From a checkpoint of a small mixture-of-experts model trained on Wikipedia: a variant of Adam for the experts.
Below are experts of layer 3 (counted from 0) of a mixture-of-experts language model. Rows are named router (the router's row for the expert) and show model dimensions 0-191. Each number is 128 + 32 x the weight over its row's rms, rounded and kept within 0 to 255. Numbers have three digits each.
Before each expert's rows: a language model's description of what the expert responds to. This comes from a sample of Wikipedia text that the model never trained on.

# expert 28
It responds to: Place-name words
router:157116133109164151131167153122127105099137123135184152108152156089116140119143130154125129136100099088155093135136093103192151120139140112078129082159138142151096135132119168111142136174175124104156148100149211106086132140148141143038125128115122143163102079124123135097129164162190084124159133163191115173100068169162142148042141111107124151173152171174115126158195195150132122135149148166133150139067167163111142097066150155097167202115128135138101095130151145123106093105148140154106209122211171113125150109122118082136139228150115119096146155119160190092138135046118091107

# expert 56
It responds to: South Asian name pieces
router:126164143123185131100111157135077113113101104114203163129118157108150145111161132158132160116111109166114095122104071118157156119143132112058110117162178132155117105093173203146122111153147144072163155123084158134083142136146174145077121149121125169115148067166128135165088165161173084138146171175157140162070114104170133117150121161090157156131145139143151103178170213118161121122151118160163132120075238153095141136120136142118116176109128133135129104149136086120122107106148153095116192106132141203112195147139121122121138255135120110101150155125222175162143138109113116108

# expert 58
It responds to: Non-English name fragments
router:117140128088154144125128160108099128107117107129181147079133115062078132130129126151134136126123098091105115130122090135149146105139108125098053129168080131136044108084189199165135117164159142058163154106098173135088144097128164102108098133112094130124117116113103124129133147166175107113137114184161152145103079133144158121106121141108140144152146144162162084173219182140151127124180151148136143139076191125107160138052121144107157141096143125149124089109115117122127143078142123077099227102113163209099194127118105094147150216114097138139117129137205207135172114110098081092

# expert 26
It responds to: Taxonomy name pieces
router:176106106122154143106136148143100125129116108125154117086145155101119137124112149134159151119082092129153106134097108130134172123142128127084070090183158076156113147127174172100119149164155161094164124124076187115075159113132129112130147157130101162123108096145139116126147193171167112163144130158186135101111079128161131128157100139104135106145151157159147099196176212106171113157164166130112112115075165117092162169061165152123113150066131118148094100139097110123115105120158144127099134138217157156132178117126110126121148255124098122141142143102204199135136090097116091112

# expert 52
It responds to: English personal names
router:140107151116129171103140112122092103102137110143224124081118142075102142110126110137142159128129095109154092104134107125163167097127125152065083105133110119160104148095145196114138119168131130072141138114098186121089123137144147135091072138111098151131127083127117124100150165172163092132153134202194155173115071143164130132098157159054172145166135123192114134157198179128126119147175140138139125153078168131107131143098146122149182164080111150137105070143149127131102118080163177115090180120180184147125195105118085126127133233148084108097144141132203193131165091084117100100

# expert 0
It responds to: Scientific word beginnings
router:168117128096213143110107163165080091116109126122124151071162152111093177118118124147169128118095067125132104162106129110147148096147124143095126094190175098153093159156146187087154149158142150053160096119103162137072168106142122127111130162126103147133103114151158142155166162156169137170152159178169120137129101161154139137139103145058145122147135154169138088159171198123166116157185160145135131196055147098065142157054152158121132149054116140159134104136114122111126093133128122149097156150172135164132139124113126126111162229102125127143151129117252187120133100084119118115

# expert 41
It responds to: Surname pieces
router:127125153094117147127120131127089109117130108142197128080095113069105135114148138121143121143118107094144070103125073146158159078132126154043091138146109122155089124118150187101110113163151136068159127101107163133080141153141146110102098119113125140134124080137112142110146199189167101151146120204197147118129083161163145143117151138086152157135139125173129106156198146126160137134184128162110143148115206158102172143074154129129144155098104146134093104132148111120119128080165155113103195132148208163123154142112093154111144255124107140122131119108235172132154118074126100082

# expert 59
It responds to: Code, math and acronyms
router:121127117085192170122139139115111092098136121153189169136168160080130128116143116155139129112106069131158119144106078137152141151123128103058057118158131090149059164122164193108129145122138131077188125107084178122109178170123117145110135107149129119143105110135109138116140162182166164129159128167186108158085084120149154100094121178125180147173140154184141106160196146129130085137166160178170155143106161142089126122044162166099151170107136137152124049150127094099111108076133147148126164119130181220135180146119113104132131200153099092092142135141207175131167115101092114096

# expert 31
It responds to: Title word starts
router:133135165085184135097138145128105132122118161123158129083115150107141153100149082124140155119093090112160085150116108128180145090141088160050127120148130109137063120142115209088109131159138137121142145120118168162096156114135133137095099162106127146137101124144140098134149149178144122124132105172170136176118098152162138138107129144077171165172130145195141100184211190149129093160145188162131139168052185107087139121064172186157212156130145136160112107140142126106077104091176169106112160123159190183148148156123131119119139225136102113097157164134217151106121164081115131089

# expert 16
It responds to: Foreign word pieces
router:138137147112153105145144136117105125136125093151160162093108133075126169117119122113134132141124098097148105143104046159166158107125115136087123146153122110156085123128188150094108131172135111130175132134095159136071149113115124117088107120156117150117115084124153096133126193158144121137126108183189162118062080158159174167143119149102175140163120142188157110154193192112123113140156126145106168113076190165093162127110177172085181157098106122133110093147134089113138112067175149158122191133196186141100158116125100119128150243140104103119179126141233200148148116088093065125

# expert 11
It responds to: Given names
router:110147136108098161104162143134108115116117088108204110111127160068121149127135115144129131120086098098107079111110078134126157094146139137067059110134127141135073139099127136116156141141158125100160151123123166101097130149112146116082107155103114143103122113146072097132166219165182092152134147202197160169087084112173146164127137137090170143138129132207161147171200192123142098158156142137152148152073216120124148129121164143140152138105106163126093085126154096109112141054160157117084156114123172147128191103104099137108139215156095085086148131098193191131121130094103066118

# expert 8
It responds to: Sports and domain adjectives
router:139118119102204148089131163119118116095095136176193173080173139105101164121139089149179151111096116123140096143118076141187135125138106117113105111163114137144107120107164164118166158156168166117134144123071170152073124137135123147055115134119114127144130113130190074109120189207153143133158141164164162159121048165133147155114150170080148130213131199184128130158175197113118118098169151167109142193092147124090104096078149110107145143054116125127104095161133103106111131075128128093087161143121181130150167139116117091130113215144097123104136134127186172075151141114119077137

# expert 18
It responds to: Abstract noun suffixes
router:112111146124194145092142167097114129112116138137145160083182124110124169116119124180152143117159109121143084152110089132160154132154124115103100118196120109160055123120157162130156154125142149107169104111072217090095173098143114139068114124142133144145116102121196102151104193188166129124160153167181160115116075134181173112125122158064160147170126149187129119141164196115110108109169133170111150175064206154132137100076148120120154140053103128122135064174134123137107111089095118161102189122177153139151149142126130124148111236139120090111132137126166166118140129060117095161

# expert 44
It responds to: Mid-word stems, common words
router:135104156095194158097171119153094127119153113138141149092170158058118122070142133117149128136100081119135088137082090124138143097139120090118107094165167110167101140162142163078131151106171131085171140127114168131097179116139134139084110102142124152120131089097180115145147202141147124118142123145144132136156131186186166141130137164060163152147124109191159060154195187145151086164147172164110133144074173131083137144084152134119166167100126149141103125142138096105074110099182139149101145131183182136138158137124157144075114202146103128092124144129252214107115137079114083129

# expert 37
It responds to: Occupation and role nouns
router:125133128109142171110143143129099140107095091129198150110114151109076148143159122136153141123129101091134096163111069123143133093154156104110123127190140135122117154130140204084139104134153178078135117123072151118075128105083162157115092136089104105137111066114225131170125187153146095169136158180155163149114089162185188143046170143070164162172126135166144113128230192134143101154129149145149130183099182120100109118066141134166144139086128116146100100140117124123102150107119091153108153113148147174131206154118135123135143216170106128108134131123195181126161159087110090123

# expert 62
It responds to: East Asian script, names
router:132126088106156131090149126108118104082126109108163114115148155072120103115146110193116145137134104111120082096109125140139109125140115109074076104181158133135114104132150171101136124126149119074166162128119177130086171136136085160122106137108138154162106084119116101127147124130139095146127141156182107155126111134178177134079175160129165161193132146132156130210179209154152146081180145164120161137071151083101122127089128162121192162118123111138155099183152094104126116068134154132150176121174184216109169130150105090077125255164139109092126110112227159136139142168140102130

# expert 15
It responds to: Years and place-name endings
router:129105110127126139143113139132093087126108144115198153107134115062112140113124135138146105110136115125116118136090067137138144123143099117090077082149144118129035082125158218114135130186152143119154136146087166098077188115130120099088093126153119122141100090138149154121127160123156131121150156169184106128089097176150157097076115143078158142127120136185157125151173183122152135132190130168159147137048244128094121117077122159085121169140143169151139105132155092119133128060187131132111159121134192153126180132101101130128148229135101110098145136134223144170127121067112097137

# expert 23
It responds to: Verb stems and prefixes
router:116131145084147145125139157122101097106097147101180178128159154091120147086139096147166130137097118106131105165120114121151093106122117107101139119184148107119078113144117151061126129138135148068152131151119149140076180107110125155064110128156120116104116135095185084114181147181142080167127154175171165135134109200141140129071175175085155170179177112178126103176177182142159121160140137172136159178048173109104134129125169160124186149101105143156086054142145108116078132097126138125124157137202193201127183127139136140100152210133133096107143144123202181140135151080115102118

# expert 63
It responds to: Arabic, Persian, South Asian names
router:116148128101173140123145163162073096119125094122145157116135125114112122095152137158108126137073075108089124133107077090167142122119131105084135110181136149141093114116159215129161135156176169059154137080069152139101133120151143139083121151114122179129135111146096144150107137159143113144132142175159127165121128143162152100127110175085163183147189128180153075127187187134168114135155130142153186171073210109100166101108118134107148149085144142170131096133135086133143124084164151091106201120125166152123146142106134119122119255115111098118168154117231179158144139090104099143

# expert 32
It responds to: English place-name pieces
router:131127136135145150121121127123124117135117083128209160101138164079113135110139123143169126136110130094165095142132048124122144117127108118057109109147136148158074132108182172120107113165173126085167131134112169113110126142142167140100099138144138162147107068172131104117132217149165096124146141178180154140113066141130128136128128146100120137161079122208148098157230165110145099139159133161135154094109184137078110133094161130115203172116113137131110089133163099117128113090154149128088182131177197155147182111089123111111128233148098090108141128112226205095109138097111090105